From a checkpoint of a small mixture-of-experts model trained on Wikipedia.
Training: a variant of Muon for the experts, 303M tokens, 9235 steps.
Below are experts of layer 5 (counted from 0) of a mixture-of-experts language model. Rows are named router (the router's row for the expert) and show model dimensions 0-191. Each number is 50 + 10 x the weight over its row's rms, rounded and kept within 0 to 99.
Before each expert's rows: "comes before" lists some tokens at least twice as common just after its tokens as in all text; "comes after" lists some tokens at least twice as common just before its tokens as in all text. This comes from a sample of Wikipedia text that the model never trained on. Tokens count by the router's weight.

# expert 12
comes before: " the", " he", ",", " it", " she", " they"
comes after: ",", " However", " that", " In", "In", " but"
router:50 56 48 33 56 43 52 42 55 40 34 51 51 36 54 62 49 39 52 53 60 55 52 41 58 47 35 46 54 42 39 63 55 51 50 55 53 48 40 44 55 40 56 61 44 41 78 46 41 61 55 55 45 53 50 51 40 48 65 36 53 52 67 43 50 44 68 51 53 32 54 54 51 74 47 59 64 60 49 59 57 40 51 45 32 54 46 44 55 43 50 56 44 46 59 37 58 45 48 27 55 71 47 64 54 58 54 48 51 69 30 49 49 53 54 55 49 45 19 59 48 38 50 42 47 55 66 59 54 35 40 57 29 69 44 47 40 54 47 51 53 50 33 52 44 44 60 43 40 40 62 54 65 46 84 49 52 58 69 21 67 48 61 50 58 79 51 43 59 42 42 65 52 59 43 41 55 41 51 45 43 43 54 53 39 47 60 59 44 41 40 59

# expert 56
comes before: "\n", " ", "See", " —", "History", " MPC"
comes after: "\n", " ", ")", " —", "%", " JPL"
router:26 41 44 65 55 36 47 80 41 48 46 43 53 44 45 64 74 47 48 69 39 47 56 67 54 53 56 56 50 63 45 62 64 50 61 39 47 72 49 33 48 52 60 50 54 37 55 59 47 62 42 43 35 55 53 58 50 58 53 62 53 41 47 63 64 43 45 48 53 29 77 50 67 40 42 73 49 46 41 46 58 43 58 51 41 39 41 33 46 48 52 55 46 40 62 61 53 58 81 39 25 55 42 42 39 35 37 23 53 53 49 67 58 41 49 59 43 55 44 51 36 51 57 54 58 51 48 59 58 50 56 54 44 51 51 61 61 53 62 44 51 45 45 43 46 60 46 53 33 40 44 56 51 61 48 47 30 52 33 57 57 46 50 52 43 52 64 52 64 31 39 66 37 45 58 51 41 53 53 46 50 59 57 42 43 40 51 55 49 48 52 35

# expert 36
comes before: "-", "|", "\n", "==", "The", "==="
comes after: " |", ".", ")", " =", "==", ")."
router:52 52 54 37 35 73 52 45 50 59 43 36 45 55 37 48 81 58 47 53 33 42 43 80 52 45 45 58 58 52 53 50 54 55 48 50 56 52 23 51 62 31 64 63 56 52 63 31 58 31 61 51 61 54 63 57 60 33 54 43 51 48 46 47 64 55 43 28 46 39 58 46 64 38 52 70 56 52 43 56 39 38 50 43 38 61 75 48 52 48 55 52 43 63 73 51 41 60 47 55 46 36 53 51 50 49 45 57 45 53 54 38 42 48 57 59 24 41 45 49 64 53 49 47 43 59 53 44 44 41 53 56 32 51 58 43 53 42 59 27 43 47 35 75 51 47 58 27 40 57 46 59 39 49 52 65 36 55 36 49 56 56 55 43 43 39 47 60 40 59 50 56 59 46 57 47 61 50 36 60 38 47 46 51 44 42 44 53 41 62 42 52

# expert 4
comes before: "9", "-", "5", " =", "3", "4"
comes after: " ", "9", "=", "–", " Genus", "_{"
router:30 48 62 56 48 62 60 78 38 58 55 47 54 51 65 50 42 50 59 49 42 41 53 53 56 41 46 38 56 40 42 55 59 53 56 50 39 62 45 61 45 48 52 37 27 49 59 49 55 45 39 47 47 48 53 41 49 32 44 50 38 52 64 59 56 49 50 45 70 35 75 45 41 55 41 52 46 66 61 31 46 42 42 59 56 45 51 33 63 52 35 40 58 58 49 47 53 52 56 56 42 52 36 71 56 44 64 33 45 50 44 55 48 57 49 61 48 56 38 67 31 48 39 43 58 53 56 56 51 47 50 28 53 54 49 55 42 57 47 26 44 57 42 65 43 68 58 41 22 59 67 62 37 58 70 60 38 43 39 43 49 61 67 34 44 57 59 42 61 49 37 53 36 59 37 47 39 43 42 40 58 50 48 47 59 45 57 52 71 46 63 33

# expert 2
comes before: " ", "\n", " —", " +", " −", " ."
comes after: "0", ")", "%", "4", "3", "5"
router:55 55 46 32 35 40 47 56 67 58 55 58 53 41 43 59 77 55 53 56 49 54 46 69 44 37 47 57 41 39 47 65 62 45 55 47 39 52 55 57 34 58 62 54 55 66 60 49 44 47 38 39 40 50 33 52 32 55 59 64 49 57 43 49 46 63 50 62 41 30 72 59 76 48 38 67 49 45 47 46 39 37 54 50 36 58 33 47 49 58 64 43 48 51 81 27 48 62 78 34 46 47 51 51 35 50 56 45 60 79 55 69 50 40 49 56 44 47 49 58 55 45 37 41 41 43 45 50 58 57 53 38 36 61 56 41 49 38 48 57 59 59 61 45 43 38 47 38 37 57 50 50 51 47 47 53 31 46 44 53 47 46 48 48 39 69 50 61 55 46 50 67 49 49 41 40 58 59 46 47 48 65 60 42 47 40 36 54 53 59 40 49

# expert 7
comes before: "\n", "The", "==", "In", "|", "==="
comes after: "\n", ".", "==", " =", " ==", ")."
router:48 49 58 46 30 68 43 56 39 61 37 35 41 38 46 66 49 50 54 56 53 47 46 58 54 55 58 49 57 54 56 49 45 64 76 45 59 59 60 73 47 30 57 72 48 49 54 38 54 55 46 47 53 57 47 41 43 44 50 38 36 42 38 53 59 60 68 40 49 53 44 28 42 50 43 74 50 65 36 45 55 46 42 48 47 42 30 35 71 47 52 61 49 57 52 48 40 65 47 46 45 43 50 63 46 53 54 39 37 60 64 58 45 51 68 55 34 59 48 51 57 54 36 37 51 51 48 52 47 37 32 55 56 72 49 50 46 55 52 18 43 50 43 75 52 50 57 53 42 63 54 51 36 57 61 40 36 47 53 35 78 56 54 52 44 47 50 41 51 55 54 56 50 49 62 41 53 39 50 52 72 54 53 48 34 59 58 55 49 29 45 40

# expert 60
comes before: " |", "°", ")", "%", "–", "7"
comes after: "9", "8", "0", "7", "5", "6"
router:59 43 68 53 54 43 57 73 73 73 46 36 47 53 60 32 62 48 55 42 51 41 37 51 48 44 55 43 63 28 61 59 53 52 44 66 60 55 49 37 56 28 78 44 58 62 49 48 46 51 49 47 33 25 52 47 44 43 46 49 36 70 48 45 44 38 59 41 51 56 53 41 57 63 55 57 57 50 55 30 44 58 51 58 64 41 66 51 59 60 44 37 54 50 51 31 56 57 69 45 44 54 25 59 51 47 45 44 61 47 56 54 46 44 48 61 45 47 30 74 55 48 34 17 54 55 60 51 61 49 43 48 34 51 49 46 49 55 50 59 55 56 57 55 37 44 43 45 40 45 52 57 50 73 50 42 58 40 36 49 51 48 42 42 31 55 49 53 66 49 48 46 48 53 47 52 54 44 48 51 43 60 71 56 46 43 42 59 42 44 61 39

# expert 48
comes before: " ", " the", " Win", " Total", " No", " Year"
comes after: "\n", " on", ")", " released", " died", " born"
router:66 57 68 50 25 54 64 46 65 44 47 39 55 34 48 56 52 63 45 38 39 54 51 66 70 41 54 45 43 59 46 38 76 64 51 41 47 55 39 45 31 47 49 51 33 64 50 43 52 66 51 44 58 53 56 57 49 55 35 50 58 55 40 50 50 47 55 44 60 32 52 44 51 41 50 69 44 78 60 47 58 44 52 47 46 47 49 61 38 48 47 50 45 52 58 41 35 55 44 57 39 61 54 45 46 35 55 37 53 62 60 49 59 48 59 45 29 39 52 44 53 48 61 48 50 53 47 32 61 54 53 52 39 74 49 76 35 47 46 23 61 55 38 40 54 67 44 63 61 49 45 57 43 62 56 51 65 41 45 45 60 53 47 32 41 70 41 47 58 47 42 41 54 47 50 52 26 30 40 42 55 47 58 41 43 57 33 57 49 42 46 37

# expert 31
comes before: " |", "2", "1", "0", "3", "4"
comes after: "|", " |", " ", "1", "2", " No"
router:61 39 62 53 40 52 48 74 43 62 47 51 52 42 43 66 46 50 51 52 52 53 44 55 65 52 59 25 46 44 55 47 74 47 48 41 43 56 20 69 58 45 43 45 41 42 60 52 44 40 51 43 40 63 45 60 54 35 45 32 65 53 48 60 48 44 45 26 59 42 52 67 42 34 50 55 50 54 49 52 49 50 49 54 60 37 71 51 53 64 47 35 59 54 46 39 36 39 41 52 44 66 44 56 45 58 56 46 40 59 33 28 47 75 65 44 45 43 60 50 38 33 55 47 69 50 51 76 64 46 50 28 55 44 39 61 49 51 52 38 46 53 50 53 49 61 62 48 47 59 62 53 19 48 58 48 41 60 54 43 45 50 57 46 49 46 52 38 57 52 55 50 30 53 41 41 44 55 57 45 53 69 47 65 52 57 43 29 54 60 60 55

# expert 50
comes before: "1", "2", "0", "3", "4", "6"
comes after: " |", ",", ";", " in", "6", " October"
router:57 54 68 29 52 71 38 51 55 49 57 52 46 36 51 43 45 40 51 56 61 24 62 59 44 47 63 55 33 47 45 52 59 52 55 51 55 55 41 73 56 33 43 55 46 48 61 23 44 48 53 40 47 32 58 40 39 33 60 62 49 46 60 60 65 55 40 54 63 34 50 56 58 67 47 43 57 48 54 54 58 47 55 49 47 45 53 53 58 73 56 49 49 51 43 38 64 48 46 18 54 34 37 63 50 37 58 52 56 50 53 37 49 54 68 69 51 41 47 60 47 50 42 57 71 56 71 43 48 50 53 35 59 58 49 49 50 48 58 32 51 49 62 51 43 53 57 46 55 50 67 49 42 59 51 42 52 61 58 37 38 38 48 21 35 45 52 46 55 30 56 58 45 45 38 24 49 51 51 46 56 54 58 50 42 63 37 36 50 56 41 52

# expert 9
comes before: " |", ":", " Party", "|", " election", " votes"
comes after: " |", "|", "-", " Party", " election", " Democratic"
router:45 46 49 64 46 56 55 56 47 67 36 37 56 50 69 69 44 53 55 44 51 51 33 41 57 39 51 36 49 50 50 42 47 66 77 46 40 53 26 68 42 44 43 31 56 44 49 44 54 63 30 46 45 53 49 53 69 40 60 54 56 58 47 49 68 49 55 49 45 51 63 44 54 60 52 65 42 75 65 61 47 44 39 48 62 39 64 54 53 54 34 30 48 39 45 44 54 41 39 57 38 67 53 50 45 51 53 53 61 38 52 44 54 54 74 40 44 59 42 40 52 45 47 60 48 44 60 77 78 40 46 48 43 46 55 56 50 24 58 55 50 48 50 47 57 49 53 24 44 51 61 50 49 52 52 46 33 41 45 50 58 53 56 37 62 69 55 45 41 45 49 59 31 63 48 49 20 51 51 61 55 42 51 56 56 43 47 45 56 51 38 44

# expert 24
comes before: "1", " |", "2", "0", "3", "4"
comes after: " |", " ", ";", " /", "–", " −"
router:53 42 52 58 32 65 56 43 59 47 59 57 55 41 47 57 53 56 65 62 59 37 57 46 52 43 51 38 42 42 61 40 52 65 47 61 54 61 42 53 52 63 61 49 33 53 56 39 52 38 45 53 39 48 48 43 37 63 40 51 28 54 55 60 61 39 54 40 47 61 71 39 61 38 31 31 53 39 56 37 53 66 38 52 57 37 45 40 57 49 50 46 62 45 62 57 54 22 60 42 44 57 44 69 64 33 56 46 35 51 55 42 47 77 50 57 46 45 46 61 43 51 42 46 48 45 52 62 54 56 36 59 60 59 39 42 45 31 38 60 63 67 53 56 35 58 54 20 53 57 69 56 60 49 54 71 40 58 45 52 57 57 58 39 51 51 53 52 58 39 44 48 39 49 44 35 54 55 35 54 56 57 57 60 39 74 48 29 52 45 42 53

# expert 55
comes before: " ", " Win", " MF", " DF", " FW", " USA"
comes after: "\n", ")", " Born", "4", " MF", " Win"
router:34 49 66 48 36 62 51 48 66 40 53 44 65 34 55 58 62 59 49 65 38 54 43 52 51 54 43 42 54 59 46 64 56 43 59 42 36 51 53 56 38 47 45 55 55 60 52 37 49 68 46 49 41 60 53 53 63 60 33 54 56 53 58 54 63 51 55 59 71 47 61 52 52 34 51 38 45 75 51 58 36 30 56 41 34 27 50 39 57 54 52 52 43 67 55 31 42 40 49 39 52 54 47 48 44 56 53 51 43 66 39 40 47 50 53 58 47 58 42 49 37 51 46 44 62 57 51 70 57 56 52 26 29 69 37 82 55 32 50 45 47 51 57 57 44 63 31 49 47 53 52 50 39 44 59 42 42 60 62 44 57 45 52 50 60 62 43 47 53 38 47 41 29 51 28 44 37 42 46 47 56 70 56 48 57 67 47 37 62 37 50 38

# expert 63
comes before: " was", " a", " is", " had", " also", " played"
comes after: ",", ".", " he", " He", " where", " and"
router:65 55 62 42 49 57 44 51 54 50 37 44 50 39 47 43 48 43 40 59 46 48 52 51 45 49 39 39 44 59 84 75 49 48 43 69 43 59 48 55 43 57 76 35 48 40 48 47 45 54 47 51 48 62 38 33 50 43 51 59 51 45 65 50 67 47 50 51 57 41 57 56 49 59 46 73 38 51 49 36 32 52 54 62 54 46 41 54 57 63 58 51 41 73 45 62 51 26 40 32 46 60 52 49 42 46 59 55 61 63 63 44 44 50 67 72 52 50 50 48 38 51 44 48 52 52 56 58 47 44 45 20 33 68 51 53 48 59 54 35 70 57 52 53 51 48 40 63 42 54 46 64 46 70 41 41 44 63 26 46 44 50 62 39 48 60 48 38 50 47 40 60 50 62 42 37 52 44 54 33 59 44 54 42 24 45 53 48 56 37 52 57